Experts of a small language model.
Size: 11 layers, width 448, vocabulary 25529, 102M parameters.
Experts: 160 GELU neurons an expert, 4 picks a token, a sigmoid router.
Below are experts of layer 3 (counted from 0) of a mixture-of-experts language model. Rows are named up (a neuron's input weights, with its number), down (a neuron's output weights, with its number) and show model dimensions 0-55. Each number is 128 + 32 x the weight over its row's rms, rounded and kept within 0 to 255. Numbers have three digits each.
Before each expert's rows: "comes before" lists some tokens at least twice as common just after its tokens as in all text; "comes after" lists some tokens at least twice as common just before its tokens as in all text. This comes from a sample of Wikipedia text that the model never trained on. Tokens count by the router's weight.

# expert 13
comes before: " of", ",", ".", ":", " in", " and"
comes after: " the", " a", "-", " his", " The", "s"
up0:131152163128087151106111163144153156133076176087095103138111092112178122077149179133106143113143143153185119147122076144107165114132145132107129127154122109189148116116
down0:081110106131138109134091163148142158077169061113100127159067117093098137108122114155118159147159159157150128120090107086120141132095173185142092099125122098130111143159
up1:095151120142124104093163087088108125072159113140145082153123115141117100087161132172106157116160147124158087152136142127090170090172141113148126069115121156130123105152
down1:125113170146133139125071123174118154128129127130117130122162140097187130145074151105130135141084129163101176123046145080124102201113101115071149134131125119116164167113
up2:067149095142101119083119143132099127073113118121149145123168166170141112113051122136145083180179164094111137112088157144161120182138118094191141141101144133125121128150
down2:206133178145185093121155108110114130153123106157105122118180102155126154141186132195120122059102092139110151141157106117079158137133148100127146101101133120086182118129
up3:117073139207113147192148107157058118055127119108151097128157135109146128189107063156157112127126120151121145105111125122117204091173121107151156162137165118171160162147
down3:183164120076126095101119163129160113161126104176100161113084103112057119113126199137090150149144163110130117178116122128117099134066118127121120116112106066105096137122
up4:157150166143093079124119172140213132137108131168106115162137130090093104137213152166148085124097150109087131101139125100157125132074144086118163151150137097087093149161
down4:125111039087122157173175137157030111107179160076116117113105120154131193097097128138109137178138080146127128129092144136116148170177129151085082118170116162165178176058
up5:131113178157065136132121140141182093081161076104159192099092147106096104091072089139077163105122097184090155117096112138151152104118122115120085119178099131202171158089
down5:120167132071167132122082101147087132162115158160179136092140215154164138127127158143170078185166083110122086109128122110125191103127128148062085125146141134046099126130
up6:097070134157105119105190129156200106180134177121147117118134162158160156085107130122124106148111156123125127156121150148130127082086113163144162139099181160135110097105
down6:089098104124153098148119159095130155162176146078129064107156165145186065144082111156146082151125179149126162139083133137175149161046145168137145107118084140072093070146
up7:202123106127161082124167157128163122101187140151103107149132128121071107171142107159119092128084077112149123145102172111142167136129140096083061152056176136148135179185
down7:104107199147102165082108131151133095093102020124114184099156140145113141090092133125110126113110111088100156125135147159135101127170031090146146087176137096144175208154
up8:166098140148155138150194167148106150113149153099110117134144150076095152206142095080100093105141105100116143108140210148171075137152122158104177147100164165116123142138
down8:082137155128089123089096171149148111143065133119132093149089073125164157118148148172136130091143186175144058120166144137174163152112125110070008108122128075105090106125
up9:139067110151155092117161223118115116129177098122109189098144123090116163162151140152082075092106148133158154087107116168135100176137096101127129089177164143108115161115
down9:166128112142156125167148115113150128070116067093163116161102179103136108146161079128114128179135062106123088144189162077122081088052121121109132094150109093170146159113
up10:145067211188213152173110150193104101116162180150146134169138136100189072110082155090052125109116136143194078106122174130162143095133119145113116130187155162135150122169
down10:131113065112165159142137103103108089103096101089098121091146137095101064134133157178153127162098051160150118158100122135151065100192145134125126156106115139178148112123
up11:088126100097131119149119121079163120096138120102136168111132174128114170105132107123107131092114130150071157105158059147154112134140182086162124057134084100110138157147
down11:158142074163149152078156105157113112117108151107127105098107067087133148131141145154129111152082116163138161126148223142133166099074145143142154156110124129123133091108
up12:144107194143150093117139144122103155188135148164106054051123189157120086204147054123094155116089153115129180146102126112116148093162103147139106140120129171155097088200
down12:125169160163099111127166166142124116091131136144128146190176099120140108062070179110154093149169170179147089148179145078118095126131157115119098142119158110113133108074
up13:130092166166146086168122073123132052072100178136177128155162102131149124110151162179112116169116121185162108094102148045119209140101166119112136078127153082152100111210
down13:125122118120130131139103157147127146182110075137088087167112184131135175169097140103115171095185129081104106134177122180110075127125060113139115175102123159121186153086
up14:141144104120112172097128176106082116096187087118107167163121103150188122098104181128164154072111112118191104171156097140074140100145115084096126132095082110065124152150
down14:097060119186129169100112143102112123181115182154139102080107111160137154128112106160139113138100203158134174107070138099131122124066118137114161147161135098153139146096
up15:116143183123082111139127062179135108142150110150128164129128136106119144136156102145147088098189192143135112086099083160150162209085103160124167089150175117169126146210
down15:187115125200109153174138140119113138108125157113089148067166102077130125087135180085146143163038080125133172146130149159128113106136150118148125125101080145157140147117
up16:047107161114149150134148112107119149103156137185137084137098146115086132152125162112116146118135079128157142133100152092110116117184108113099127136152188168155170133139
down16:195166160145116153053136122104141102129069115094129136091135113144091100107128080080112120178111158160120106137127074168165136096099180127148158103099076109169148138112
up17:137149145097109136177098126113117052137139078119137055206137133125166118090080136110125143168128202145112131079163113101117094108085132120105141167169129173121146108190
down17:108149126129133140107136147197102140138130192136197160116085110117105120179130154184152148148138105117117169130165145115142145143109159136144132116167165145123132094092
up18:157102068153123101159055084120133089131117072128139133169132089129179132126079085144078142169154083165172119150149147116120191167115160103107076114105127095140109150127
down18:104114164121134164132174085125175155118151123159103118136122146090203195150139130127112099188064130115116150135124131148156104120101142091149138119108128150106096101143
up19:163147107108211105133176133098132164128119152159115105138115174108099100160151144060074109147108112123153039121118172077115121140139147152128112095102147119136112132091
down19:087128144127132091121084138162189108126113099102135124113165068131136129108139149155143119146160127155161131134121082121155157110112193124092187104128141126195143129121
up20:148062135151160099133117155149112144089143150115131122132147117166155124151104134126159139123123125117135146195149105114117189112138100050126126219201139143127141171197
down20:133160180076114153123140142136068171176126117133148097119136131108046116099116131141166129135106183090165123164140193141092071151046228095107141188127131067134071111110
up21:097103142170107140147119100107193126099141154103193073089098101160166119096093063142115065164106153173101104134131104077118086139115089097094147105085122156159116128163
down21:121105114141178146128178112154129105141071102142121141147121128120140107115120162181087114102153139152166151090106150101110168129080136115128139194110136135135101133079
up22:115115235148098078142107130160167157091120186132140124077109129097148138127093160159177162090115161117112126121153140118116185216058144032181152142198093138128117166198
down22:131110113126141108121140065119139082123128078146117097148112157156075087138151096109118118129202139168105051130102078120128079114223114175097101124103148119128152085078
up23:113157178147123093105156116154120192109145129158148117206200124071116138163121152129092066161116136177139119127191107125131149141124189155113145103144135123138160044096
down23:127126088102135179168129177141071116154110131083110082067090082120138135081173071096174138146147099064148131126112114077173079103130105145152131138121178147137092181157
up24:127123127116171139108091156077135103139104116136087124052106177126089133123126109098107081123087140123134143191100120124161144142180180179091156116125106099114110065153
down24:159142136096101111036107100157145195123143139120101086184147116098140160167134159169180122170168152190143154121206139155149113132100116087085141132114132145117116144095
up25:129126173137099076075137119154121099086123114082102173117138126184074130138175117142156166124171145160069132142097155114116142115087221148173138117127117109160136143129
down25:151172138163094121155125166115149134141101151112075174141128157109087108100063210124120060135110112061212100164137141092165154113173101072105151136111161111094081142122
up26:205065102112127134147200111134161106127130187099082207059165187130117131125079128173047133117056158175122081204123117135123176157112126110073133150114168137104101162181
down26:114151186114127119056040187168058136086159115114159059124114138123149115141138146145126159096162121089133184146155154172167073108130117131111108099139096107092050071135
up27:106147071137133072129154121122171168118173134117116104116128176184104131100171125095088100147113133119163129149098135127110087109154126126095144094146147107141127132169
down27:108159132111130121128122108112123139144132091110137125092167116144170136164067176155156130133155126157139109097132110090126114176132133151191173144125133162107195101044
up28:118089166164117147093067134115150175126153096119098157151163123090098123108119110165084058132122129174125136104125095213123144135134118109139147113153122137170184188124
down28:178155107090142122170137126108083060126114165065120090068095050171107160111137134137145174113096145125084127147163132125122136135087125065107136188150110119055107095185
up29:122085123165076139134122172133134142132203079162095131085166222126123089126154145141120157126162164118172130196114086162160103070117091121116155147116138105119174086096
down29:171137140062177147151135047097098143075073161134179117134183091094131147179152105114127095105106116121055125095167203148067140191150163096157102112126098154136062140217
up30:118161094156099164095122091103090113137127133163153125105103099139154113112155100111113124124142129117173108150173098157113117127149138114093151129090175134137106151097
down30:128099129156175078138132116124136128115102122146143179138148157126089154109139076093105163099109079094055075123064082065117097126143130133131184131149140108087133129160
up31:120144104159106095130097160143149113068133140110148127174152085079139109153046161147170148080152143108165122117133124128143151167127116129084132145126142133069151158161
down31:100094167106228151093134112079100160154156100122147054145092125159122154048175081137136077118073165153101056176118143109101103136071131084065070136101187146104090137116
up32:075176134175075140113134120158110113110199142156122117107097117122120167154150099114185125114133103086108203111147087127131126106141182142106152091122138150166103167097
down32:092101123111080124093136117125127139216147083108097124182166156149120149086092100130152119144171099126123125130078117145069128113161098101139103129080118123098156124120
up33:173107149094125185070150066135075108104053081058151126172122137193152114136124170051136055180075165151142106094151204108122130119129117173143118099112136178143152163157
down33:090134141149113093159135146148183175141169146158124140129103117122115096084113116144155193104181100072102141164132060112197132107075155127107139097138113088147145123102
up34:116147070118168132116076139158122144122108161151126190145184081121180126079141076128107129169136109099170118127072091116112159157130138087143127166166139169165092118104
down34:126133097124099132113171102133157110138135118136159080128071116162101177132140144158173118114127144192104174089166186191061099114116114083126164128115108147048156057122
up35:074191139112111122175140092180164104109156071118122129137151205134060145111115107109180139162124147103138148113097146120172073129169139161124148110145187051156116104139
down35:185074155107140084157133102102128146148079119114179142076156067128110127141122143155085138154144160097125116113191153059095156114149130084161149175098140132167175162126
up36:071146113128090108114139110111153159152072077161129124140101139120158080079129159112103114126173157131117088108072185115147091112129144111110116135178122138115102108169
down36:163138139144127153110130128100110151124127084097172167087154133112157073136122111120134153132077118131117125163165140135101160172120101128160159154098141141136134162094
up37:062162106106149122088117165154131151141154143114132155102092101176163102074066150147113117142184119148135176108104187129123174121136134074152141095142164095149201115114
down37:158082118163090101127173090111152101138122137107133115125150140153180120143181156098123199133129143123147122113134121128073083119155153155127113137108116157041074091125
up38:160167156115156106103112148084147164122130133108077142162157119078104103134167125182124129095128159116093108129110115127186145167092038135087123102112144151092144145144
down38:081175115153173174153119144071138132163145088079079122154109140133090160114159104112138091175101132091108109154110156111092135093120142137138112188134125140133200094158
up39:164092182172162123090153107118141074089141188068166104149174125141144127124112162146130161093114111087102200139152130100156117108112136077131122069108168121136167106042
down39:096145033177132116110115149132098127150130067156130142178061143145122123124173090110130094194196136110128044146123180116114149147175165131057131161165076164084127121239
up40:128134144132133079200119118172126156175102126162117107119130164151051165163096175163133124139105157161099153122174190099105127209128163068077106128160122145093120108219
down40:118133138119109162097124157101124109136142130091148196157145137104161099112165101098119114107108098081180115108147112120129108090124085165208177143168147102125180166125
up41:161174113184065094097156125177113108126124103083123169092151093152102089121122096068114145111087090161148161150084122117142117112189100107115146123127132179093152167153
down41:104111072162097136153079125169118170117098105117157096116074129138142080114192152166138130111155129069156066136137168171142093120144150152045127116146131149176133143134
up42:136123164187146081125105105105165121101079173142121154139098109122139112125166076130100087157164130183200066130134098110173082106141090165066145115094122107153105074146
down42:131151124119113132140114154159054148156129110111073132092151219093087073157097173063151155073144147092137163117159117099057161118103127116126103152144110100102146092169
up43:119128137147099091139187134155172127119118033071145139149123153118090124118097166163077125084097119126148141097153138114159140183069151118112101103161121169111102082144
down43:133134129131136097099129145105116074128158213106156151106109122075118115182127120116195144190107166157090156145120169161141093091176143153116189147094145143128129156132
up44:129092193192112169124106151131122186199158114164151137136148129113182109070048104139150160130164150120149148117053079114062121108141114078121108146136112146119127172127
down44:118135131104132139109187090063161105177105187073176179146103101126139147133212093176128113182119149134117149107144150145116116080043040145070089095089142151108099112072
up45:116122091146083064105100098194126144178077149105165114115125113102120184166132163114084067147128101083122179128201106133113179123115099104137139099148127172104140080151
down45:165161085177147188130093160088167175152138134126104203123082154196178085086116100097163093076105079138093100138101082150186113122116174161171079093133149053106145143130
up46:112099120083180101139166136152148105126099122155132116136185136137078109203155157088101131136058109138112100148152112145185214158160137114160155156076113055110124105149
down46:122140136144095156143137125087167148082160160097123177104115105115145121107112125177114066191151127110181141134150154163124105083095093117144129098177109142152133178082
up47:059036098089157080119123120130107143135093109127108111133160165105160200147135147139107126088107123151198165135150090127130132130195204086081120098094082085202154189151
down47:126134128178091165149110169133125127143076167167144100120137120135106127104115162152103131151167071103091126085102087150121135142024059145170147171083134106138141177077
up48:120097215143162116116142129155086134082100131138071048110161115136023131150130098195142105117158150143156099137062133093162126113134161138157095151147136142149118077114
down48:156173137146104133110132095104126154133176134120122151114098106133171090085177163145122111096108153109087149122131143155100126148118120124128137094163135039077149161100
up49:142117148154153091116163075119196147150134109096139106135152156150127090099093060141177124088116159136124094130190128112176099125131113110110100092164146150152087171132
down49:112146100089092099116147114160090119161124152120173162081114079147118145234152157066053142148072164124137128127081080135098187102122127147131125136093119132147170123135
up50:151103098125056140151101133152080101133164118100158167161143068109154099103101123162032065107165107120120105085155167131140197148083121144112113102200073088131112143116
down50:152067151083162140087089094170141137141089151096107162167126138162163149106136106064133162169136179161107178146121146112129111119195175113087099118063150188074140137137
up51:138082134127128114092092087141090100112167093132132098167168173123175115152180132095128122122123109163130135130133159140088148149094129156096064120135089180140156116147
down51:170165102166172136170110163191181122130092129129121130093114023118090134152099096134077151141109219090130133125112090149134125114214121154147131148138103143116106167133
up52:165134149074126160106134102134061094102130144180142165123131141145117116172114164142129142235136112135022147108113129117180108126148112118139169130112115122173101085127
down52:092127093159155062118138170151176098085125086128129088153162114089123081109117109088098091073129086126216132115160092120108114101101118116167086116111150136057150175097
up53:137154164105105084165156122124100139097188111158118116121059171138067154208129116130087135129123117142141153159145098127119155183101130106095155113158186114099167105134
down53:150173154091095130131102127087154121130105102158157181107221133169107099000099099165160074096118137146129080125144164106169103068158126113155110083133133102108164172108
up54:129119095110115067142187105145174121136091110074089160169102093191117134077152136141133096132134105143145083124164144122139167111118123109074161126105147108123134071069
down54:134154172123115179118085111100120120149107147153162122115143181080142098127089134140152199147164141144150140150087115074052164106126086086139182083171130184143130139088
up55:135091137146100125106137148105182143118171098145209138151227094212098098095133113146195088079138151134094121202122181103138130070128059082076092169122165132124091178222
down55:120128158114170127109120090144107120124151124179171151146100156098131113173098089098058132173157147086137104124100130093136126137169086168156155167171122133137097111097
up56:116149198142107090163122118169103163083172086138117118069149171098064134142223176171126105171127101138146154138135127135110155069110119095153111126132153100048123064169
down56:147115122122166141170171132061164124167058140127048126125101109144109137103129124171161081106133120129146060090070101106137154117189121125178141110116111156217113122145
up57:159136080126155129164114103111171123112139097086160188144131165128124110137107152097148133168092075138097089094154145145127121075141108156135145101156104078132144103136
down57:061071125151123122125113120144083174141099159117095127119109081108124083173148130159115121195130162112120146101087136129128161158099134165128112152113136137117100143105
up58:119138123061121086063177145145145163142127108142113130092092146151127133126174138176176170096129167105134119173127126117124162127125137076192118106126104134063153172134
down58:108089173149120077155129143145121125141137114123103166134136129170136132097119121106137129130127095189123055144111115149096124131122069135086103149093047130123077140112
up59:107159117184180142129095164121091168131138148130158171173135140144169157157134164135104105136182102091120133107128078085059121111143158095106189120141173095160169131136
down59:132143104104146192072102120120172056147167124129070081166082101169155110100089094097107159149101137130134185105193139172093185136009159193104092170094196121135137107163
up60:129159154137110101081109165122104079125124084180148098123189139138128109088093090116150155180143143126140105125159167075097183117128099120109134161083145156132136137058
down60:091074118152173146175125104108159144090107111148089133060131137115144082108156195104080098157156088134213150098113133158103118094136123165140161118114103140130129176129
up61:139180184186076090135128129154139160116117153101146173132165180115129110152132132091159171037159156130141166135100145102140139135169130070118102124138098146123159161150
down61:108051104109136100084097135108080113182098174128126098148114058165174139089081108134119095199125132136138082122121134142080117117132142141144088109096132131122132131100
up62:123076110127126080085105121122134126076133125109152124133111132131152091057039140149121083117091136176125131111143134121153122094178099145143102149088107113129062073139
down62:136160127095140163120156116107166150121115192141141100135153163137183183201150167088115133128110130105102196176103133134105144143048108116065156100135144151110135165119
up63:095136160159113107139113145109105086119115089156137087163148159120139086138083141115149100124141121144108093127047105083114123180138110123096155120169174094146132142174
down63:150132165064124079146104107139180185144128178114095137143136162165102126139149135116103145082145119153172135121166162093105146074121100178163138168155124121135113137135
up64:102123182143109207121090188146153095102148098156123166133109179102142134131089176118171176093072100116125066148184133110172155126133151141125163145157112115132164142144
down64:157069093100154100128181088110131134173174129137109088148171078123105106092138081130087133169086157126145084111075169139129086117150134126155108172119139140157135135129
up65:135079118141154193153155130089203105147097162122138106151087174139153144065141164086177081111106139167108129194104117125134045123109189151077104111099135146116113131113
down65:097115095084123180171119123134119126101081190119108148117146107165147133140153177096131142148187104151142101155076130128146125097122104102137135176118139103148124132161
up66:097113106093113139134164094049037127074093177142110137095150103145152145155066098152076084127130148061145146141143156150166130058159123137204204127126134124100104080069
down66:168151146145145129093145152143130143162143090164121153144131145155194121100184119115158138165109105206135158039131125117059095172090127124084107154104146096131157114174
up67:123108180091135111113187164123117157158095120216136095097113184120148143150044155114126082143122108139151082125179168107140181126147161088153161121128151112144141112166
down67:132156119128093110116109130160100108144123116119127147159175134126157142114141142052057133172126140135140101097135104081116125127128135165145150032173134115083120091080
up68:092091110101100119124133124089113118101123165123143120170122098140138178114100132172089104151122112148087068142202125089164126070114097114125106090127151097122136134176
down68:162069105065180107083110104171122113117141137145102122123106165174137101152154127117124107125105066100137148173125127170067135096133146119059127098148100068186096177126
up69:181023152199156121132172111128163114163110174157113162160130206140136134128135180176092091146091108128128099124065191112144110111176138161143083131142099078126150082157
down69:093166154146180164127122125132110103104156094160120113115148098143143091064118118158116189106154102144108094150171138135119138118118136126119159134085216150118160160099
up70:134092099095128161092136127173072124056131166174155124077142084181126133188129136139157188064118088139107146094139193120095159097137159096166120124155128145164193161131
down70:121145194184155144147118082106124103146159148188096147128029149118152139139105187136139129102145215153123103152095134105121161084131153115116116091171147162116123142122
up71:093145124166156154150124122172078139127170120186107098168138089126123121165136099136103152127131170133189153080106122136147118102123122145102115118090115157094110117134
down71:133141211085107096056105117107150131100060140080160106174119141139157186138116163131139116185159100098065136115128111123083115133165146162115082171176170102115140155091
up72:165126116116145123132161092098186129160128099052128183130137131101162140102149115144143045203147105162100137138132129170181173110102106139163189092163099148152134082158
down72:093193126135051119142119119182095158092133146163115098131096129166138069139079141096080145162128114111122142112063070086145104154136083161137095173105126124130135164147
up73:063106103121153111105080123151119090084108156128144122176155212179118124159116121111108172169117152149153128101110108130132142165160108089142129080105171138203104195114
down73:165147154119123113141150121133092141226150092133086133090089096102161127102141108159135129152140109151081183102133131143113105061089155166102101121163089110069121052115
up74:128167153151174144143141141158130176099182149118095221129139155143173132105158110177163101181129124143136118183110142105122144061146107075102172149134108134132139108123
down74:150086101135071138110086099144127062097136126126137081156109125084147086133101103087079157107126122086165129103168119114092140138071132148126132136132167100148063150137
up75:126050172084126131126078104090172159070149125159117110172079071139114120166151092112135143113117177190076086176140111116139116166093122120151115095173212152101103152089
down75:198191081134103089144145208166141169185115127120154120132152141070109158126084147125107140160122090144146177113089129104142130071142112112121142102104109124174166120160
up76:109147128176174131114116112124142110133099196120107148115153111110081140121121139125139164115130142148144050115078106157091149138102068157178162176153108132147117075104
down76:141106089098114182058086192137113129138087187123096155189078141144118077179128104077150096160130131181158172129120119163122145068147102075069111075114171073138142207158
up77:146094113155121096146116160146168169108040132107149184091117108145084116118135162127115156112154155145088132120139124145139138101079166076102085141129165181096128174163
down77:122156097139162122093134133094139149128169170105182110144114172151136200157116142171156116123127128148064157143127102153146132147146101112127140033163096159161150063102
up78:136150134171119150098125138182142161162154148149108142130152109108142096084128220139147148147208118164111124104087107117081113087098069111097095163140142114183126097095
down78:126160120072127128118113133114104125123099138134126130226067147179117152168102031117122155099141112133096095152110153107149105111130170176146144178127121132079171150148
up79:131104090146180104044051188097151088097164161105121108114148094146172139149115089115103115146195175149208165153087138101141122090134156106090139115180128124133139215151
down79:160077120147171106169171082179145133108139145172162110154062128154097085134133106124139118091123146115075084119171131138128117145117123119132097137113142137135127103096
up80:116127097163098157101139142136099094124086175129102131100133176091160185067105157097130110091179125144117127215109121141165126123108179128103180097112123157120127122103
down80:168083133152063203137140167181106184193127137223118095080048132143171169044162106177126093043223152188132139109109077117175121145109161170196167148098115108110157111123
up81:156165133083152122179159137124167144140159134151079109147177118193109131112127083141096077118175087111088193143106117114107106149102135121121158121124112129133133077096
down81:131151107161084138055138162088074081060205112158116163164125177106187195159102198147176149141111171097087146203166133153127146132154144129079127132110098093108096130166
up82:099055093134081154121187121094155120176140154091153134022142163150147142116117143096154173151101120154129167226103066151149116099080133167089141142092138157150137166138
down82:150125136075119112173159155145150149161065198146143109058093142099176155134089142054179093139093189154133125146073146151179119146125126173172166137087133071133137105102
up83:133083161159181154117118125132149135121055164131141090155106137144102122144099117074164211109141120085111102145167163086114095159098168103127130036169150158106099176191
down83:116114081061157128117110182110157069120147072112104118121123135113090108155142150161163091114123085173098107122082108133171161117111120116109110133123180095157136106108
up84:187113152154154106165145099169206142143098129138114157105171084137094177094144131139135144107125134118125106067145102116141192130171110113100099047170098116124098056144
down84:100122135150154051137091154123105087110115092138105064140110164161148125156099174100128067209158109096139130137118162138166100064147128117167167224086060170071140167137
up85:126076097127126141090128137129189094114097159120077154114114148106103132145135129192115190137164161183155105116130079112154079081101096053148121104126159157121137088142
down85:141113174130095133180154137140109161159149139107091089140156117204099131147162118074163081057085114091117134171125146146098148134163181147158106135141131111160108097165
up86:175154078109127067094102169135106112101069133128143123075127135132058093097158125154173117200140114106140139115076097132138108097112134119154154102146114110100164128089
down86:154109151131154104071163158129097125185167077133183161221106160135164125082148149108132119099143157117102173111182107111149123112101108188117119120137077079170126162122
up87:174082091063058131152116126137148101103079100106108151074176095174129122151132113179098104087087181123036088120145075161136139117141148094174081115143084138112110163107
down87:139094138073123099070143124071173120110180107131130110172110136146169200140120107101057195129109117104104119101149237119169111109220101092132074117131127124112172104187
up88:169157172122159178148116154100121041103106074113127123156165080185163094128033133133123157126123125144106163078122136096129148118076132118104103131175142118149093135168
down88:153109146111122074108149161125125179162140153176188081178095153123153114082137117143165149109109095085167187108159116148104120100086125105086136211105127184158155144131
up89:154166081187158092128105186158082149128187103147085043129142077072157116118126183100125086079110086152084183136112134130130151109141103125144121155116135114160142097155
down89:087102152106118151106188059149131150144073222095140174144173193045093119098146157121147112130137082121174092132126112124110105122119115142171155100126174082089127111158
up90:124129127128114093141125131078181127101128129158085112140112194135110106040098095175145114115183189161141125152167130143076141168142127172143070142185108182125138134134
down90:099110166118145136081126124065141137119162097123182186114142123097112154215095140073149139101110118057123151103090140114148187157187089079114202074068142053124099110096
up91:130108190168111088111099118204151137119117165123134138117176139097128119130149127149102095130087148096088086122096173129151165112147129063149086136221172090096144147153
down91:103077144106201129132125142113095094129097118152152113163122176184122104117116186089111153080210101095145131155169137111094082127166103153127086138180120135154107079106
up92:148153133105155092086099172107169154107149159134131119158092127117174029144184156140121124135117066112105151105192179172077137123149127166125079099113119108106149082148
down92:056092160112141131141174099147154136098106068103150124103132134118113153136135135127122142122106166168139115167027105105178125164166150069108152149158121115154132112127
up93:227169182138139137155094071164092153102160169111118114212118126150146174115131184111147098210153114120166165160143188135075157085108115090101138149095156155124123152126
down93:105138064151101165138119116088114119130162113112134153088128159121110134107116153168156160107126119137111137106119095117165106189131186130147133115205106138092149105132
up94:153150179123115100112075125136108127078077105109154106152094104174131127178127115156168122121137103106100070102128142193125174085143164133189140143180113119108091139134
down94:151130114162142168162144149129196134142200167103100141097157119115084072114157161081084096180126099100201151188174087129111093114096078122126110111143125096146148104077
up95:176149119197086112197141146095136186093158205125130117126096163126095120132093141139170161137096144109121108201107186154140152153160082117170122142106149129117111161091
down95:168130179111120152044110136113112133109103068103121129129135179105155128063097076104138136135170124173148114044083092110086070114083152101049132118100135139167112129136
up96:113097105131130124103151151141152109120138144164096141142118082127154153095100098072074128074139181061151119100166123137216144075136124114115172121131118118160089147158
down96:123072135116175117158107103084100105153131093136117119141134163127148190173114132086137157137122082142178044159159048153049119169113152155170134130143130085145084073109
up97:154172150102046161121134133146176145158083047136153109087146074185105124089117101129125186162164115112166117073133076196140181169185163098084138152124171104167130131191
down97:109096137119161149169118116169146159066122147151101120151163125068132128147105171100118082161108171140165124180131118069182080150115134158143141085131109179149148127147
up98:124123143118132136086151165131194168118154167182168128143181142070165119108123100131117131113136136112134108104157110130169154081085102116118191148138161110072115139116
down98:102071155183105109120110081171124052176144156101077142164176128177152138129095203145110114121157117146165089162107116132090122169151124137151044131124160105148134136194
up99:153128125152128119099110144125136159115058169156138068104091135149176080100072097174119171082120073181077110002059165125089193070153067130198124156138148150130107155152
down99:131107102069146133092150110131114097138103119118111142080073155190166127091098107118133057105103091129163153131124137164109142094154126092125096115127154134135111162118
up100:113093105107173169232143112136150054089142086172115122165126136105157136100135099131112108114099169069071126119113125104082108095144149046071128152152114144171111186136
down100:147079135123111107075130146109131155148110125140121114110175134119083141173090162162061169111179127185133131131162110139107185160084134207158108100123177143096148086154
up101:132142118152164159197124119141165147138062109074129117092098131137156112132113124193163146106144150042137156085147099145065131092175112148123165174146149113139123048072
down101:111141106145202109127080152187118126144122124119158135097154165142100110143166139118126107081187103130111164089141110127093103188152166137185144113122165141102135092169
up102:175146110118133117122095110181187097107113122131187121155142113144109132162138140152168078159086151160095091101187144149102121139105143117155145160127150108077119124158
down102:111151198107121119135129165147106129118129209138110161110071152131122073097131124149144169092131146143163139134092133101146101086163121135123088085197132124175126094109
up103:109126117100116099078155147153089106165110117140164083111118133157080167231083090136142077177117148157140173113116143116125179126123128129185115143133146086128133127130
down103:085169110095121120122149081116183084124130197104086161109109093148106096116147144111041099099118141066118063131140118117162132098123120125117106153148077107115162137087
up104:078096186098140203117131086140103122089118137140176092084136105119138106096114110116095120087152139115128152134153121112086121120156133161165099142141154149161148089101
down104:152120108212162131093137101108147165217109060088052155095129128139149124138197155139145110133110102097106136127133126081136146164110114123095154105139089147112113160088
up105:105151058150115082075119061162134168107117197228134143120086158169141134149153147134150180181142156144180078122095188096134141087100128165102189149138145140205121150068
down105:132125172092116127177107191113112147132117147103084057148129087127140163133062102043104134081084095136110215084108115129091097136130131106115119124094171179100131121149
up106:106167112122146101199137183113148122161083091118165157146150050154176106198120062093095115113158111085104124068116150106133124132085145115171106070129132134161085127136
down106:116113100180118150099096055132135204082111116146080170070117166133090100118107154123081121172136093149153150108118085124141153140181179122140107170113102137186127148188
up107:081095097107158099162133158128109149149140104147118144147142117165134065152061079138104157106164102196132097087171141120117085184131134131144127145125162114124160157161
down107:106152138091131171097072129097124142071147103152172149129103153125117216169134125088098129102149126130118095152182149133103149122088137113089085148144184116125141128154
up108:110159123201096133110087124135104156089121147124149145124136091136143186044123185198163095138159120133189196111133120104111131110121094181131146119126117112082129060135
down108:152119104067127151155114123128145135110131142131110134180112169133133113203140111081137142135156116091119106114129114123085121157143174082059118140125218133152109103112
up109:152074175112106123136135151107103093121080134156131211173098123124103153139073117220119081127088147192144145078169112093156186162052126052150115149121148124147106121161
down109:140154150125136091147109152113152173152120101097142084054179173091105140101155136053193144158105130093046079123073121119152124068163106167151113141151121117093135136141
up110:112138104065186131158188102190110107105075185161173123189139100166107145102059177123115094140105114078142128105135091101128105124128120125121123175080200149130095065094
down110:148143124119081112104133163070125142115099090160108153051155078130152131150171110109156131130129115154061152060119155192105105123136113075150178088136118122113112131106
up111:154100144123102078168113171143178124120154137135198161148129069142121182153180122193159084129155101126120207063105128083134100140163160116107105145130131097084154107157
down111:122113183156152160145148132160137147153045165124071097149112125140116114143129154085144186168118176111107079068131127146143151125101083120129168131145145143118082113144
up112:159112129155157156109143141167160122082091154126103069160168096064164080128061175184080139123162144124085105176068174179123159147135072148149192157172118124111076105111
down112:101126126111194116142133143138135113122153076084126179093087194118105136125143095127137141145110132116184134121160052075131118166184111120152120112106138170101120112154
up113:124101138170121089072111097131119127146158132135052085115164133154130100115126095113109109089194170133107139136134107098142137120129127169172092098074145109105074114075
down113:166185119147192154130129085145109115145147111138156158100177176091115148113135163125119117136190100115085115137138117063163137138169142119101084159136104100084121155120
up114:134066124201086117112119120086143154188124134123173214044148063109148134082115127169100093140114160141134165115081138115132105091103060169129115159084099097176111201133
down114:192195127114091129126085112172127080080138050125095115140126135138093140181093148130117167107104112189093139174139094113125148122111147130127177148111135149085110095137